From a checkpoint of a small mixture-of-experts model trained on Wikipedia.
Size: 9 layers, width 192, vocabulary 10442, 36.2M parameters.
Experts: 80 experts in each of 8 layers, 96 squared ReLU neurons an expert.
Training: a variant of Adam for the experts, 381M tokens, 5806 steps.
Below are experts of layer 5 (counted from 0) of a mixture-of-experts language model. Rows are named router (the router's row for the expert), up (a neuron's input weights, with its number) and show model dimensions 0-191. Each number is 128 + 32 x the weight over its row's rms, rounded and kept within 0 to 255. Numbers have three digits each.
After each expert's rows: a language model's description of what the expert responds to. This comes from a sample of Wikipedia text that the model never trained on.

# expert 8
router:071168166123142173088116099123136121177078100142074126150080152107099131090145153074143125106170149141157073056117152108108139174137149172105145129100102147147150154150128121103123146131119114138070196121108145158126124121104098113238102191162140065147127124118122103190180131165137168193180155096161121167110133114122050168129070135069109128158113184102131181121127177148118162083109158126136181107115157126201169143109114124178125103128147183080149146108170119123102186140082109125126117103151098081196113140165165160124129144102157073145149143146104167108122092166118115148
up2:122119116176106124144186134148094130202103131174116114141138106139151074112160137120117106106130164111098093102173153149103105141094137190116119110145138125097114089139148123081119117165194136123082040145091135150140089068131134145096068092170047163099126166139134186119138115191144146077132130111098141120159152117111152151142158152092119125189081132129131127152145087204134170141093106221099141092088132135183148115080106092083130093128170140116106163121167105174096135136097084128117159123090087126121147173102147083172117170048128098199123127122168078153195144125123072106
up3:071124162126107107081105157157130081147112082172071123101135153124105156072162141081079082159101196053059143111155139113158110117117137153134094101113094142083135119087162068123108171128149129135114148124134105120112129134112084108151090160119114112182130113096098104117146158110145124155136083135137141142130184146116051132157127162156105092132138165127113142148149154216131164159052087136111116130056161100181125111122154079122120114108143115147078181051180134105159074064093142085145151078190164083122163098124137131095106138191089122160115141195134158166159141141120091082
up4:194090156154090090131215120180177106144143135092116128131132124172178145117132118114115182107088134090124126123113190142095163155087176161101132084146126184092145086095150070101090083166184193106107078157153057147154130174077135124118098130132148140170103079140160094120125141131172112150115144192133060105174175112091128143081147134128112108112084123117133096133106150114107112183141149115139198046120121163112101186126163142079077220083103157127126170097129151163139141163129151152160101113156118085121093159177145119140104119117128171113097165086154149155088130112114129140
up5:143133124101113141138164130159149154131111145149113126187083123156148084087149130103141080202163164152080113067101184125147130106123146115174162096149187088141114155120131133105114163133071167141096177156121127172092076102140122089126077131135112141113087123098158137107144136176107152129122132043125077190144134105131124084111104163134144126157106094086106177159160121084116109154153142115172121125128139085137138134121139158162014200151125186125114078131147100146036137109117213081162139146058170152125129183122163140107114056168132124186167087103115143112098155103150107113
up6:197148133104111114063182135132094082176144188083125191137107116192162075134081078051104097130124148106136107098148114107095122163113161140177115066101137161098135117113134100131080117092092100114097134086104111131153139177091157086142076070138124096191072067148107100148161092127156149156169096114129148143160128106116118157089067205112091119125113116123097126113058224112186169190115155140117127113086123121137140115134156089143060131166097176114130118131120158152127074123141130110150118158142136125192130114144162138152148154137137127086129136134105185081126102142190099113
up7:203148106151149107143118128135091141183141129144106114141089144133139091104174115142145136178074179126113158172153161134105059030122114123077112112095073164078116182155216098112146140105087145122182178158141143163123084159140142117118111129115094145177164112109074218102122135160075115120122137104119130114085173050142141103134121136138162108147080091134148160101144061132068189145152117116167128139163120125090187171104126139139112182168125136156142122080139159172077103127126133101126154124152154146102097078083179144125096136167125152078119153088142106140081134174147127187
up8:113106089137131085124098154073143156105136056144175131114155127163193176121081112116139148097149175081099139148108178116144070050186092109144158138130152121167139121129140128177120231087115119119142107098141142124116172157124097131105161103094125096101183131097064117124155132129194141107067174096139096160030152152119085074135103159136173146118129117120114165130132097117109140157192172067152148138165073106096137150143129158121125049156096151095181087124091160131142091115161209150134087127124130096133150143140092096159151148136153096117192134102141141110119075146133151159
up9:069101105174097132095135095108182113152125145106156183121161092069142167111135129173116188139140113171128106140094190091077066133088146116124178072114156142125102060104133120122149049111113139140182105103099124116176136137106046112151097081181171135112152140121086103156138140124094088153122179124115089106141147160094115122164112104145142166170128176081140178143090148124108123131158119100140147163131109090140147160185116169140125117134084146112157135107174123126155113164140153091144131148091054137114199159079120092145155170132060055095093110166214100160123096169174124150
It responds to: Digits and numbers. Single digits and short numbers in measurements, tables, dates and rankings, such as 4 acres or 2nd; also word-initial t/T.

# expert 1
router:090123174139085194113172071156110136162120092120129176136132168155070132117157108093090136147138131134150125074071171138098113158091130157101149123177149136140110152089192117059093165126144140153087151143092121128106107172122071121218136149083105073163144092124087145182166150121125097146142134085124111148095141090104069117059026122110122206181131195171138181175103162162134122106147156104121196079094132134190170138113119156151102136135190129099143118094119127174107134154121118127108148131123109099167123159156124141104147130081117108156136135194132121102118086165170126124
up0:213155134166090140155138157170093145189151145130086082118094147174085156117101088113115130159128155082123063173157145132118139096155072146084152066114130146129120155155149095206160129115132149176128130106167093126122086066110132155171140140124078095087066114093161135133112112159110179096120115082156126062140170080099102116108115158068132111129144128067164150091155177175124066092103081091086121113165131122105150116140129054123099142131099158152171113173158148088120138151093146120166149124132134171111073117164177166125078104133065164114089138184120067102105132147150081128
up1:114126144161132114155092109088071102129159149126118082122136141092067098112136130156118127219126154105143123098123154121151095050161150149115080103098142135171188074102121129133097128074150119163152148014160140133164096103128112135080093135129064135104168161088134171119138095166120084161132191107115103112141156115115166095176072125107123157105162118112115064106097170101211148157068152145161098136110156145074125179117100132178159157192113112144169121079100136172161124132112140161163181130127143128133104100104101200116129081110114181109147144193113187173106123123128140152
up2:083122191112109128133111049115141118097108123184146139177110144154114158119151128079139170130205147174111099153127118124117210134148137102155159120179142123057107169107096147132137095143182163162103147134101084119038103093110149143111085124134095163091140161118147090137096153101113127107160165124149139152133077138134071159141135141088113159138112150139073134115151083105134097106104154136182142136030162135128054154154127138135142096109085121003197146164106085163117140149136133154139036148122126135142122145150172090123089109099078125140105178157089126147171108125127141151
up3:187129094167111224109102169114166148072135167169142163115115138110148131141125212123048164058168096100135144131167149131096102147138122091092118105091125107143108149171157164169192193178110085068173115149088115132130093152155109167163149160148153039121121171168120117136153160149082150149140104110102168156092094104137074124133118168112118163135119110073120048102082104146134132122139065163154131085147184094153151167191129108101140149114165116118120107142133125146118144169130111118091125116187113139132094133126122068132133171132159054142102152143144119170110139125173070155
up4:171112117180092100132147143146117149159121140094103163137083118066171140124104078132101114152152193075152116182154064098090119136122168108105136136142172145145133117122141154177131126079098112168190115100170122142144108050156080114204174083124117121162127108101128173108192048101148160160105122169138136122106075167111095129150136167105124059098151158112130157163140136134176189125122152083185152136075110131124150126086136112194099140066092133114152165114126070137073137110093155128178147113127128148127150133134167151081104079114156148141137175119228127108092134185165152151
up5:134116081159139098111139067139126140096111151122078149100142136119146131122132111177083150131152152178128063137140137085062130146093104128125130114109183100100081173148090134124175165105118157156076106052130099130145126088094203073110121162119144025100165161081091082148147116180126102099120117099205153062139168188058100105163073118126145152135141172130121168099149088128095127126118094090118177135110115121126132106136085120126145094127142139086179108107131186096185149101135128113135214168147152138134123133112151095122162141104084184165130117110060073098109102180136141115
up6:117087127126123156080130063147165148136168108151130161107082167087115093068083130161150056185152116081065115179186138143144131106150119141106145091120096161138169160153105148093147107157131122128085090065164106129143119162142178175081129086117084146096161215090166169125136109198069147160154146166133121155102199136033157118152133117128134153094159143137155147149135114198150121128129134153172081078113146083112130198143142119136129119125157079120146116104169101131189130116168101159162113122131119078134081121144158162068144117094115135133107111112143169080092109063149155143
up7:116139050060135123116133113098102119099156115097096136124128104141111139121098062113140128167160114125088111155167078146173156107154132092145122102142132132186118153064081135102134104122119036140065137083139093153126132089124093156180111146115200145146168125154167097135189070187142089149112122164112135122135105101121123209120132126131184080075108151149166141121079080098068141190068130144121174148126100160121115114179149141116161098122138109113191212107144137093143145101126127113157155136145071114105197131167128109082113089095131142128144158213133157102165136065100128115
It responds to: Prepositions in biographies. Prepositions such as in, of, at, from, during, within in biographical prose, for example graduated from, lives in, member of.

# expert 9
router:153148124137083171089123049167115111121096135155060136190113150119115137061119117079120120128144128145144114114120129107117125136123199158079146066123131129131138151105145147099156137120127131160100190103147122201129109175132110135226103152146116042147155139120100156185180150151117109129188133104119144117130137143136061167103035123091120108145109197135102176149162131161175126149136144090138153105132151132198130158114135105189101134118149156095157156078189151137073216136078118113103089123129119094186122118122160108106130108087149112171132166181100126085080096096134091130
up2:143152202195095142141123133122145123144091114179155168113192158106100083092208171151141126103094163158076089131041177127064124148149091129125129122180124136112092155148094105106154098145165124115141127150133130171161077101061140067096161096116169104151134144110157115134150117156151122142179131134121133166111131024123141137111166148114131146142083142071073151117157114093072102145151145184115126125121187131174129154132161147111126125114173122138106092104068215144169127102114139144059106095106106108209098133142130107141090133083148139162133086124122133205111114159165111137
up3:123127124121094204089185103100138138185122122117118137081092163154086147120140127102103161165156113147172111130171077092118135113118155136202162105191155139204172126143087118163126201114106155152107090138134097120073097093147082056193108114120162138111150091118121109144145129127131164098147089141095136107151100115094124181178134209128143121119113129170125146158171113144163131159084071138081151117123126139189141121169151135152081127103144119095197068125154113114117161107089134098132201112101106096088200147165160132079188120126081153110149126138186143150189083137165165159
up4:068100113164157141110126166134091128187091143132087106113108184102049175156130118169200130152144181176134099134171133093068068123115140125128091093143059140175135100134131128131095108122141080112102171105135140158154144079070076105096160098123074143150113106121139168139187107148064125128118156126106131161141137138087123143135155153129159141118106125106147132146129131138085136127074150182124140161133153109123193152135060162169117138230189129130156093078169141148095088073108116120185173170141102153114113110172167184086125128122105146089193110145137085161133080151124075162
up5:129119167083129134122110104153142141136095125122140130160121124180065099146100115124147054117185181157152133129135242107128120170101122089194102103118076107129140160148112132117123168184092110115176070069150168130115065141174118166133044127149132115097083109089139139148106159149106134161164147118175127173195167054076169148146090143121110176106145085131092138095130143132123129147095162101156117132173102085122162162147062116131149109144203093125162118146148145204141163145112152151127192164118117146122180186158132172123175109096162127122150123170130181113162114124134168134
up6:101118090160168131142158128145047131180097174111102134110101117103090121114128126090168114124109060135056158061159117128120168107085182111116081130104091142150137136118096166122087190136112148180117085111124130151126140116125135133128104140152126127109117141178129133123164110160125157074080139128075105085064096154112155186121155128118157122135147123039159052169130143172089123098128056143130108162171091201121112102068129091154076037130150173145132101153163058126140202117087159108163155068136113102136178121121110124144150092064129135157110138117136155078101124148155125138
up7:175129131117132123116165143159095111107130148146139126140074158153157093159151103124156157134125112063129154114123080146195116124125125122124108084171138183155098122112123138086128145123161149214122159052149071189126106075154118158153143144176059068124076148088149114130139056206109127120157131145114123114160167069150077179125142170109105126134104134114182175148159122179159120128162137083083146058124157156132082115106159096117063149185141122075183163118129194231088128170102145151145146118131119130144137158095139104128095113107117166152080148107147191126153121118120124173
up8:172132146115167106108100074175122120114146147147062175043131111128103106129107082093163115108120071172124125104132152103148161170174153099108120143179138073153128130127087095144162112104154192127143076083131167156140085147147110146139126176156072092118142126077130165125096119159083114134196148069177149108120147150162123148103128120078105126140196098158138105132172107140139147076157137068078108142119120105086072168161080066150146127137104137116119136068133201160110124118068122090131196146093136102145081160123157106146158160077151119200143047116073154112129137122168154135
up9:072127180190088122177174155104180126120128025102126135139105134119093133085148160136119143145161139077142111161105180081112125149119136124084190053124116186082153107101143136113118062154132108168145110108125165108109165158104125152131059115149128109165089128154084101120148055119159115122123148168096101127190095131082105135117159139122120135090120146075084152116066186173139083140118203143162129123102196163145089168194091149146076158110104113101208156136107114093122072125110083174123110181059081160137155139132094126138114114121138101134119129182134141133122133139112122132
It responds to: Trailing number digits. Final digits or number pieces completing times, dates, scores, pages and coordinates, such as 07:18, 1895, 6–10, and century.

# expert 25
router:127109160139061231062105069109116074109111112119101161144156130144107145090165109123135079136123101159126096112127166148118157157112143139069150096122153139129177150091161113098112183115158114163115180125126122123123090141120096135239104145195137061133123084095091135206140136119092093137161121124158119107116132119126093152077085132107090119127108216133128164141105179151174115132142124121105166104122141150164165152115121114141098165081136116124168145081147117112108172135130068089066116110134122105182128125127139110120123078098149135173138184244111093116104095103163068137
up2:142052133170146169148108146151069122159128158111151143177102110129085101084089104121121106135129131082108122112164155093094107137091146104107095079092081133098166121129161082124110154140112146081124182111142099200201104169099078144173070142180086132182118154156109094138159066159143158174141139088173119112168112090126100130143103126131138116116229163132149094168115163154153162121087079160119131091138155121160193100088178079116057124126090183125167119099173143164087107133080093084117105116149138128099101116140138132111086114126129150113136144053141133080084124100152052142
up3:126107128155148101127132088163097129176090167151126122189127165176063087085214117116129093103129096123102099158155098091115158085109117151073158180148093140113159136183120130123093160172197098088051101075141116125143163129122096159169109153153082088153135069136137150141177123156134147144138146158169059138150053059140141130129101214136139126093123194140142151164109173144142140094093110151136132152119115188157122174169149155095081109135105116133188133095143137097110134087091060079126119132183162164096143135095119088109106094100121104145136103107163170083140139113142067137
up4:125162156131136114133133168139183138148159128150115117167096096143159169088149158118150156115104077187121130148055145186157140133136162171166118110149127155101180098059132168125101140129159107077117161065099091112110164106075053145161170161164127095128081083096070096161123116142158142139201145104088074103148074154142120124169145140114071144149105168101179153155089127112131173110141183138197127104154119109078105135220083151160122122163101130128163158124087120082161141064143108148178124173093068142152080113129127133124149092129106134082068124124094091161100099152128139087
up5:107105141153184176114114138184062092128166183174081073123144121141138174111146139122131116157111142058118080103168119163072168122079142137086058110132146144144142156090126077151083174107108118159069149145093138149121089151060149138195124189142130099078117130072145167160153080114112139105123188091097145079144090084110179082121069102123113144126134134065133170136174134137155122158133129165099116176110135144165121118129147132126097169148172153155120159104097174138093129091134155160086144100126101123134019142140099159117131128140170140040143104083094165134132113111174120151
up6:101122124078054127107084141074133069134119138154072117129096181186131128148103128112131108149146109148166127126166138216167147137083104179167154162174165070161102175152091085099121132103127121193114145171108139084139132109088165108141076131128115124151133057122110167154141127147089129092140137089182053128171163174125149102128121220111118137098111193129065163153163122103135108157131118082112125134130089157086138087162091162117099101126129185118167133148200149135113195116065181149115134171124119118117145143148122106086193103144142139172187142140123127143115114120183170105
up7:113124122129148221092117160164106109135136149108112138136163109109163094144126131099149108131148078145110153088144119129146163139166145142112152073166129071149116110130063145062096083117215163146113136119123114132064199060103084140155095212131042114147114099043149165150152131137087127149126119092117093122139173117057169171068077090117104121122174138088166122146114158160097137162168110128064120087144129172112122148131119119088118153128139095090157127099084149129132132157137115109069232166160099120114134133139141176108102113103155136152130065097101155129166114121103132164
up8:145093117121148107151143037103131099165132101126124157071147175156131077093116106046093118102178178150124053048086142144149097153072144123118094136166124121098136184177178110076121176150137125105149142099154112156117142106175072146134052131148146107156157099078088144199129087161105183169167130146160122155118138123087097082101072130053160163100135136097136157160111112165143140114123137135138167092108121166112130147094134137149109162105103116066090126079140161230109138125113095068142111105133105083134145112126142131099115126094114068121114128155148153123131090162141067149
up9:150109142105137128191104076086133170117083110101096140102135083115155116065117148105084126106166078172155133105140139182144157128143180143122159108160110092093119140105178140092157080145187165194159197139069151159095157076179123133138144122105169102145148046041055137155148131070164164133129101112096103063169167183102133120102121124121103122133119165116119141127077162137144136157162135142189116150145120137124119102136122093171125164133105135106101113055102162118099164157070120132160116159125050147149088078104115063129183165124120139095086124076108111186130108123117129129
It responds to: Year and date digits. Final digits of years after 199, 200 or 201, in date ranges, citations and tables, plus century, ago and coordinate units.

# expert 37
router:124126162113088162108122076133161119145083117103111160153094170130090146060134132058116094132135115137117125093123153178093091098115129144077122139105174116134139159132221087116096153111189110138105134111127088205092098140087070150132095173156158085154113118120118140207163137157082121149192123079094115147098147116088075132089126134102143181126131210128126125110145184170147082150132150107126228141072134127173103173133081111170082133144126125132166115085151127170101210107144114104110143116132091096127150115131175132117161104042126066162138103143142132102107074125140132134
up0:201193167132136147111143066122117151138119158071133103135144146093153174140189172134122126127114124172110116185104147142135107081141166116119158138116163217199118154129134095151121149123170122149075122164128105124176116137178146210110093129086115069080144061119110114125114123094126096147163114159145093045111141141174100137142100101109110097138107138141130102114139142125087138144080122102121123131139125142145131121157171131037181178135130109114105119137181186209131120142084098128140165160155068170158156124096129192117136123105159133121035117174168094146066131141088156168
up1:149100162133147094153198128106129059087131109113087225139094147148111135098115109133145086182105141207122071134092107182070091103111098106139190116091152134110145099124132076142116120104098099167154112090134095166142168129161083117121092130132131132113157107126090146127176118090117117167164125111095139082121097103059088095116137074120125135127151091049107100186125105095121105155152174094100148116097084130146092105104105166118071173104085133101107150151201167148087120165113113074174174185190067119103108154154159116136164150121144115135123188110180102192096114137130143120
up2:154141155148174105114079159123138143136099136171129123140117221163059101117067144109122069154189067097107107067169151113105081105100131081147092125137162189141049172104197104098130187200112099120104108147143125163128151131173160090179182176138187076149158165067174102117129134184143127136107109111132161159088117132102109130088113193113134116159168141053153177127124114120124171154156090114111127138131106126155097176112138142124155123139157169130166134132143164134101112131166094138155166121089120145124107079129147149110035119165162135169125135104140109156115176152119083116
up3:169108169167049128094158105095113109129203123137088154128115166166088108139134109118116178124159121141130129092078095158087109092152157155054140130092117090083142148165137143119115084171110149131136186113136118142163111117114181138122138126107150114100116148159176095108128114159071172148174159097104036066135126142165116176117133189158138132139101194136128115157144132128084112127081075155104096136090103096188137188109142170167151126112140109132143160094121130137123127120138038076119137127098078101120154125152172138172085170126060164063132183160098098056139124175145072108
up4:119160112101161149144111124122156109125117089139110091141077132075179150126110092113101109173102142075165135139079135122147065105099170164111136101141172119178188134059098098167128144176169039082169100158137127155130131138140123063123144125140169156166225092069155146140128185143110161095086093091142130080104126131106164164141119104104129137112090114124124144193119148062167170113111120150176106153132109118185125122095142113087152195105175182089141173074135136116208142091170115138135147097132112118140205156089140097112133153177130062128107157136130119158098168163103143134
up5:137147189127120172076118110133155144141095125051128182100139071165068131180205166083099146103102101167123165128115138168088150156075140178081129134196076173136125144153139141142162175118066147130122162156152098133115124138062184084172192177084137084112092161149145138136130199111162140134089167094160121120175144102103110106142127105160144170144146130145108119180095167196150166087150150139082147122154105132120105153082145151136122113140165119098119076097102131154144083128134097155132110153084191140106107162090150082067160139087078123077183156147120086116112123116163129136
up6:146062158166127129175112131158178132159162101138101103157155156156117161153123143157115095159144111210149111144118093116121135159157125152115154080173113071114089109093104150111124125087103191117131144121191111195171134118142125055151138094128109138183126120110104150149167121148111080129068138137157120148194109145139112150174068153127224107123127161089130100124104082133121179178100159136038199129078188136126137116137114166118130185129106104094134098145143108144095133162138186146136170122121097106131131161178199111110125068090096164184175133125054119081105115149093127136
up7:133165138112118176132081099139155070121129170164091172114147103071083084126111113076100106103134186136157093106088071092156138081187149149113132154147149137144134120082140080112084145120160148141173110123081116181093173156134163103144133132102171140183161160098166174138098111167188137107075083142119172066155120119169180093175153156127131103102135183165083074144139181176111111136070088112068157162141193156131119137126054106086091104146138124093137129174133079094091134075178122086149134120148149106103103153113145100143076171140187091095153157156140160132170144133139152134
It responds to: Name-internal syllables. Lowercase syllables inside South Asian, Turkic, Slavic and Indonesian names, such as in, i, ay, ad, as in Ranin and Kawi.

# expert 3
router:103148135087046144109131089144165108150144077117098158193152193108142135099170149085131160132133128156107067127065140124138119120121159135098116151125146160145137161101128090124116158104136114114124190093131106152109084144100087178195125172159099057150113093130071116197110121160156094138205120115091112130100184097109115129082060148096179169190099182140123190160140117172151116131125120115170167116081125154148123188078127096166120193133164107070140114087114188187134156085115122090080102136127100109188125123098175153113150107123122168147148154154100123147122090145155080115
up0:141162092140085196144148079198158091142084139165162122164116166128123165128135034130093162143123137139118095138080109107145111150127101133125095151111171160148137165104117136126068121178116168145058127080108069188142152075134163172122113221080111125144118084073139060151124152143128163117127129065091100070106176124137096095130085202116169189081103131117081102136146109189093120105113143131145198129103203122106165131144085084100110129135125086129209094152159133071145139133117114112164110094117140112139127127152112140122169105150148146123160163149124099102101136165117125105
up1:066121161148053110068077069154105116136159170090087127139111161144125142160138125130192087190120137075135109160086087128108034127113063124139122114137073159172124173123133099129129109117182085109112105078072152144158139162151110139147142155065121106158089116125062118127136110085145093131132155136147121192091144154146118192125163109087074144137148077159132146183122144083169137131139124150084103143191174153162115159065164152128164102130136129078143140148119189149187103144141146139094142116104119167108137143136138077124154137084115130115090178158187137097151109073108079184
up2:176119132146186165077113078108094080140175120107097133136124097096110135113079103109132168107131149158145136166140152131118143087157179093154121143117149146111127180125164072089116159109146170132117119107127111108080100131102114136122150182151083091135107081129057211146134167102091127161153130107112160112166099127189152119178061090137100134173145140098082146140161130135169133126110127103176168062072094105124125146189128039181102224150085095101115099100100160106126091146157190139121191148128129128143097128115132150086159075122136119154103097169087144078084127191171088121
up3:076144084129081119105092139161133130162149094118138138103133135152132075151179075102160168136106135140100149111142166098149133171103128132110166125131125115174215130097109112151153171088090070132090123143140178163095158137162050162133196116170122166097119107134093104157126147107144146119142155101165115066100148092140108080169142147134176141164136176148150078170064116178150176158084146114126228181094145175128129107138165122119154136111123194097100169114158136185099167127101106135106087142106121081161177120122163187146197112129162169156179157185127149125154149189154110140
up4:109122159153103143142137150159143146118120158165189187097130176134113067066111069101117126094150142144166082059125136057099120139086089161090167143133118124055128150107085108144147099164105159166077218075163132121170183097110090133144156045116183098106160162120108082142167195191155183100163137189139091150109133096107125180162110126121105177096131188144085119133162153158124130130161113143069190156063128117124093113150095088165142118128117120084144071102112167116177154129109121146146085160087097107120104125109109139128119101125101141102171132165132155116123129150118138106
up5:147175153168183186100179067096090109176154132140146189084085145135039132120153084083092119141168097078133118078150108137128143135133115155060128037194132106115135108082163150054114162081170099169099139146103142144129122196132122139183113154127158087130099084089132154200200146144100124144137139117129074156186129100099125144120053123113129100091166172104089106148098171138175141129105114152117157133134117135161156093095110089125108139131155129111162126066158144159139178135124106106156163089143099112194125155161134127116118095119106090145114153184157154102105089135144152155
up6:140100137166124102112118150101133150085078213118102143130096144077086140078172129066103212115096154141151120129123142145090116145155125157143100131089136163138153067159171157131141128140148072102111150112093085098148104109170101098130103166161126104097114184166077088137127132065177087167186151117124119174117185167111107127102168176097118154142092120094131172147125156170090103147130180122156179090118111159154126130125087132153134160142153129058080135166101095172122063132124049100130164072105145096179056102115133101217166116134135116133178170131082146137134099114143089129
up7:088110120145140156149082105133135137105112090149165133137146130124063169089092122137129137117119082114172134134114145177100100087071182092060133044149132137111089142104139120144126141137088116183188191086165134146175119167153100206167104046181103075175183096113095121150138102078155124147142184101137142124106139161069106118060167109093107131040134124134139132158131110140107097108105071145051123159131106056162119130116139173178127085113152155125123117147145132092129119135154094164161141158148120087191138123118126121119072099086098113107133125159175179141111125185133095165
It responds to: Sports names, See also. Capitalised word pieces inside club, team and brand names, plus See in See also headings, such as HIFK, World Cup, Chevrolet.

# expert 33
router:105087177161111161110117109139109094169088120099095215159100164141098169056123094091136105146162138180105094078099118166163116141145154107084142112132126141108113162142169096134101161121152113154156175102139153130115109101154088130193114168164165118152197111093119136176163155143129110136143147129125097117141120156129072156098104112039136174159129133095082129172153133102126116152091116144117192124122160136154114132097116130169131117157153142105190113062145176156088123132082100126118121067119097084205085144140119134082138098106073043169152133209160136132120048138196131158
up0:133172101095068113089124103121134174168099130157124148182143139117113148130117100132024133134101122124153143151110102157148111136108119192131155166065174119154150099100099125088100168149157133156047189173131138111079139156162095103123090125127133121136178157104124118153134086107151119105108117135137078187102122085121174158059140156126194141175060132185097110089123144124185124159134209153175142140152151137095169091203102154139149138085137080111176149123132113123120132175168145108078097157131127165168165120191109081132190109116117170116148184152117147092101090132160106077
up1:149151102192115126083188095168111148138134065116118101157071136120158079120101099055091140093129167055128103114158098103136138111134114076141119093106169050140072085126130092103157147170142062116084128103176107167120115149117128128123099113084127124137145178152158133125169037182092155106116111138074071189145159057119074159176114088093137203157147129134148110155156102151136146138094138177114153129122115107156141138133113148181078149129148194068125114129141120153159142096142124092108127172207117162116105206151129153163143094145123158123161137111149166115126099154142166125
up2:154091104126093126187142142152108106121126108094150155195082113128172104094139124113041109083177120117143137135097155156104122085131173127126092104161148125145141140141135067114106096107117139076154135160141128103085174144142116131153107180088150102101109132103113113143161148084167162146157155100106065079135149135130129095152024093077094123121177157135148145122122135201160113080103147057144121156133115078106086121199148111104147113119085155087113192166105111093154156106122125098160110095125113143169140227150095153131134121183101149140146091110094161163036159181111061156
up3:125091131129153173157126167179135120101066132126124125138159139090149105072078117154077149159103122137119084137100120181101142053131175151114148202133133147158206097094128115139164110129089193141145143157124129124162124107176132154169160110125092132110160107120180170132140174104130082064121171127135105081109152157130177077056130175125193085165083133128110147072112200157102157178097111105143145107111157124137102159097078115110053067136131134129101178127136159169098165188179136138123133127098116157125182117083108118130099121129090153113116161152115142118110132139032071077
up4:101115093156104131093136113160118134105047097100121162104170182161148125098129126134088086140175110060118137140155150163146120106151168111145130211149121132171139132117110072110051120084183063153106123160110056139125144148124132169144122107109100134096137138099153140134187103169133160198124134143143154133152130142150136191139064127063135124199054167119095117168153115146083093149145131145142142080072118113177117098084114110101172107092118097129135098123098118227100143085081143082156131110115084145135144145161181115190116167115133120106171143139159184166143156163067132156
up5:091142105125113140122129138064128124126161131156171105140112181182099134153173138086105148158146150135127066148123121089126132110145111124112109159114020160143123094083144130145104116172079134118095204110149126137058181134108099126148185201129174124134147180169063172144146151106142101102105118183123172136123111165143171174117069128109101173124088129102112143084140110130153125100140135166154145109104086052145169108113098029120140103123096060170138188123148156112127108123154158083051146131130143129042146136160104128155148119072157164121117116107146137172137071131076148148
up6:122090064184133084134152119136124125122213105085135123146129072162155125147111099110133105091157131076154130118156148115134167120138118152117104140094166121102140098132114123108120094170127052137203134087130163138167108157151111163164159144160167084088121153189126092136134093097099140108113167089092103147104175028112143143141103135076164077099157164156150111103132080163100154163184130119128101141119106172133089137132112105132116141135223179109218127162064201082133151078162173080102127129136145102113102178111084102156105129088147162188114153086094096104102141149150138144
up7:121146142146128108179155143127116141169129123083175146087108160152120159121187132110072125127052123102120121126136121146098162116059094120098107129090130163106123135114172158114172136035077112102099075145119123103135042160128143107128084174150161116162086145078113069124168125133135124071111116056085153135098142138131157089086091104127109135166121130107135181078119135131138131133095109106135174111093135099163158124126073106162082147125184141112166075107146164151137127119131181048055114163220173154128166113057134150068125109137119156176084120124129132160119079131185092153
It responds to: Pronouns, relative words. Subject pronouns, relative pronouns and conjunctions opening clauses in prose, such as that, he, who, which, where, an, was.

# expert 42
router:129113140164099161123143103128119080132143094150104152152108171125099118096071110064139128133133117129138075061107181178108108147099152134074160090154099112153140141115124136141135157108158115125100183109097108185143127164168088136191098170138079091141119100109096118236177090138103163147146143072104113126093096115123105143108059111099161140109120193098118147182134140196116128132126136100093138116126083179151149146098153093146068133155112169091225129055183148160110152113106146141102157131136087082167155103140165140106105106089104124170158125161128101083096089172202097175
up2:063098136136037136131159129172129107123081101117083149099136169149140153091108166075098102131176186070151109124126122112102140205134200181122088097140139128127112112139117113142118159103168085115176098133151115123102165126113141121143137112125123114142173082154112093169114090161169176123142097115123155056106112102153080170130123151110133094111097149162159163164113164164097165131091116095134130102028167144171087132172151065170134083169096168079155110131158092142114173099045084099164070113117162126126135097118154127099152109162144097160157158132178133206108113141093148166
up3:072140109131167133113126127105116105119126108100120147198139161087118099111170110183151101118116135176144154170085099118079125121094093107084142152104168109155156112114143145142115124104192178184137129211094151127112177141158072186170113116179140130071127171121134159127127186084172041199155118087106162158116123167120077146150108078129157137132106115152129118116116166108185105067121146146121139130081094122105165095139112152139140148150160201143114123120165090110107133142172120094167081098115137124186091135104151193194104128147136058115177120145092073057102128110145138193
up4:158102113161167097121135114118114140110072141115169066127115144121134185080087103144101138089160113192084127099157142153088090132156122146104124113127133170100107148161159136147121114157166143158067060151125105089114145155183148161184131045153118123130130142128122137141111101091071111082158187145120194137115123101155090095115109181084143155149102236109160206133142132138116160065136144110121152140133186105102106158089101154135146114178123144140144192149139136123131206190159145089122131147043152200110127099120134112159181082139179103182152118110142178135107144132141116099
up5:212108094190115170102090117162099154121128149134158111175165167149142172106125151128076083076150157104075082182146145130129110094137137125118122116120115149089094144138091112106119190134163167149109083093195092142138117110102131127154184096155106145098142050194140130153157150167127185098121191172117101117073072079133121130099095138128131077135097081108139121110154110151095093148070126174124126105156138143198141122092126081119138080047124122139125113153168109131063127116081111096106135172129126128124143101140156116131203026172078148084071140132126101123102121104125105110
up6:101140140155122108114119084084099110208139123133157168211119133129199096143158160134087159109105112080173081123147098161151166152111114173171154094158097128107101110179118139162096127147073071089095143135128125132125145120134134161152168145095186118198080080116155151129127128125082136100133094104131172103142135080131139108105051084126117177107152164081142231163128116161113192089084118133121138124098148156101103141101150186120152093121165096135166101144146204172111150164083187053174104088149101120116144109084193119117141134120079143154133139156122131138109137154184133093
up7:109128164146106142119136081166142135126134124152117191133135098128082109029178128091085139128209104186118154099097141123076158130124122145109095130165188115182126147140152155078092170117116068101118186092145108155110090134140114191164106145214116090130149125093094132225161122151089052119139140128139130133126165145084112110090063179092145139146085166078118182112097128153146114078064158144182177112129139116138135171123129084096121132163199169097128149099107159188183141114137091132102135131115129124165090157130158123076156095103151133105124146174117112111109084116117126146
up8:136099150134063176111154116112129116144132096116108152095140176057186112134081086074102184071137175186140070097143072119056108117094121139085175138137102123059113135092118148169169135109096154134155117089102113149056154141157107080136135085114168103117152113069102137147122184087098121108143132078091106151113136132132115088099112115117126161196079117154133166138126136151154130095175083129105145135114138088124151134135123111171119069083129141040162090069117131132182139183093071136122081139073126104139135191144188129120171129138099134147071169149109130146067108134161096128
up9:126162109160067138094092128072117122133143073156149147106110193085090087123145086126118133147103144130163175120089081133052137140108089136122109136138104067105149100090149096150167131142187116183098093154179131147063088187121139115125130183080102135136094121174180128145131113141141123098118079216083111078114113136126097133151122074112143137146151126116101097117181157189067139093099154062101175087099164146123169159097104123156121123133097185118096138048120132171175131084127146143130106121137137132132156143138132132078102076107089142167116134165198167126039113075112121111
It responds to: Table and list separators. Pipes, line breaks, closing brackets and commas that separate cells or list items, like the pipe between episode numbers.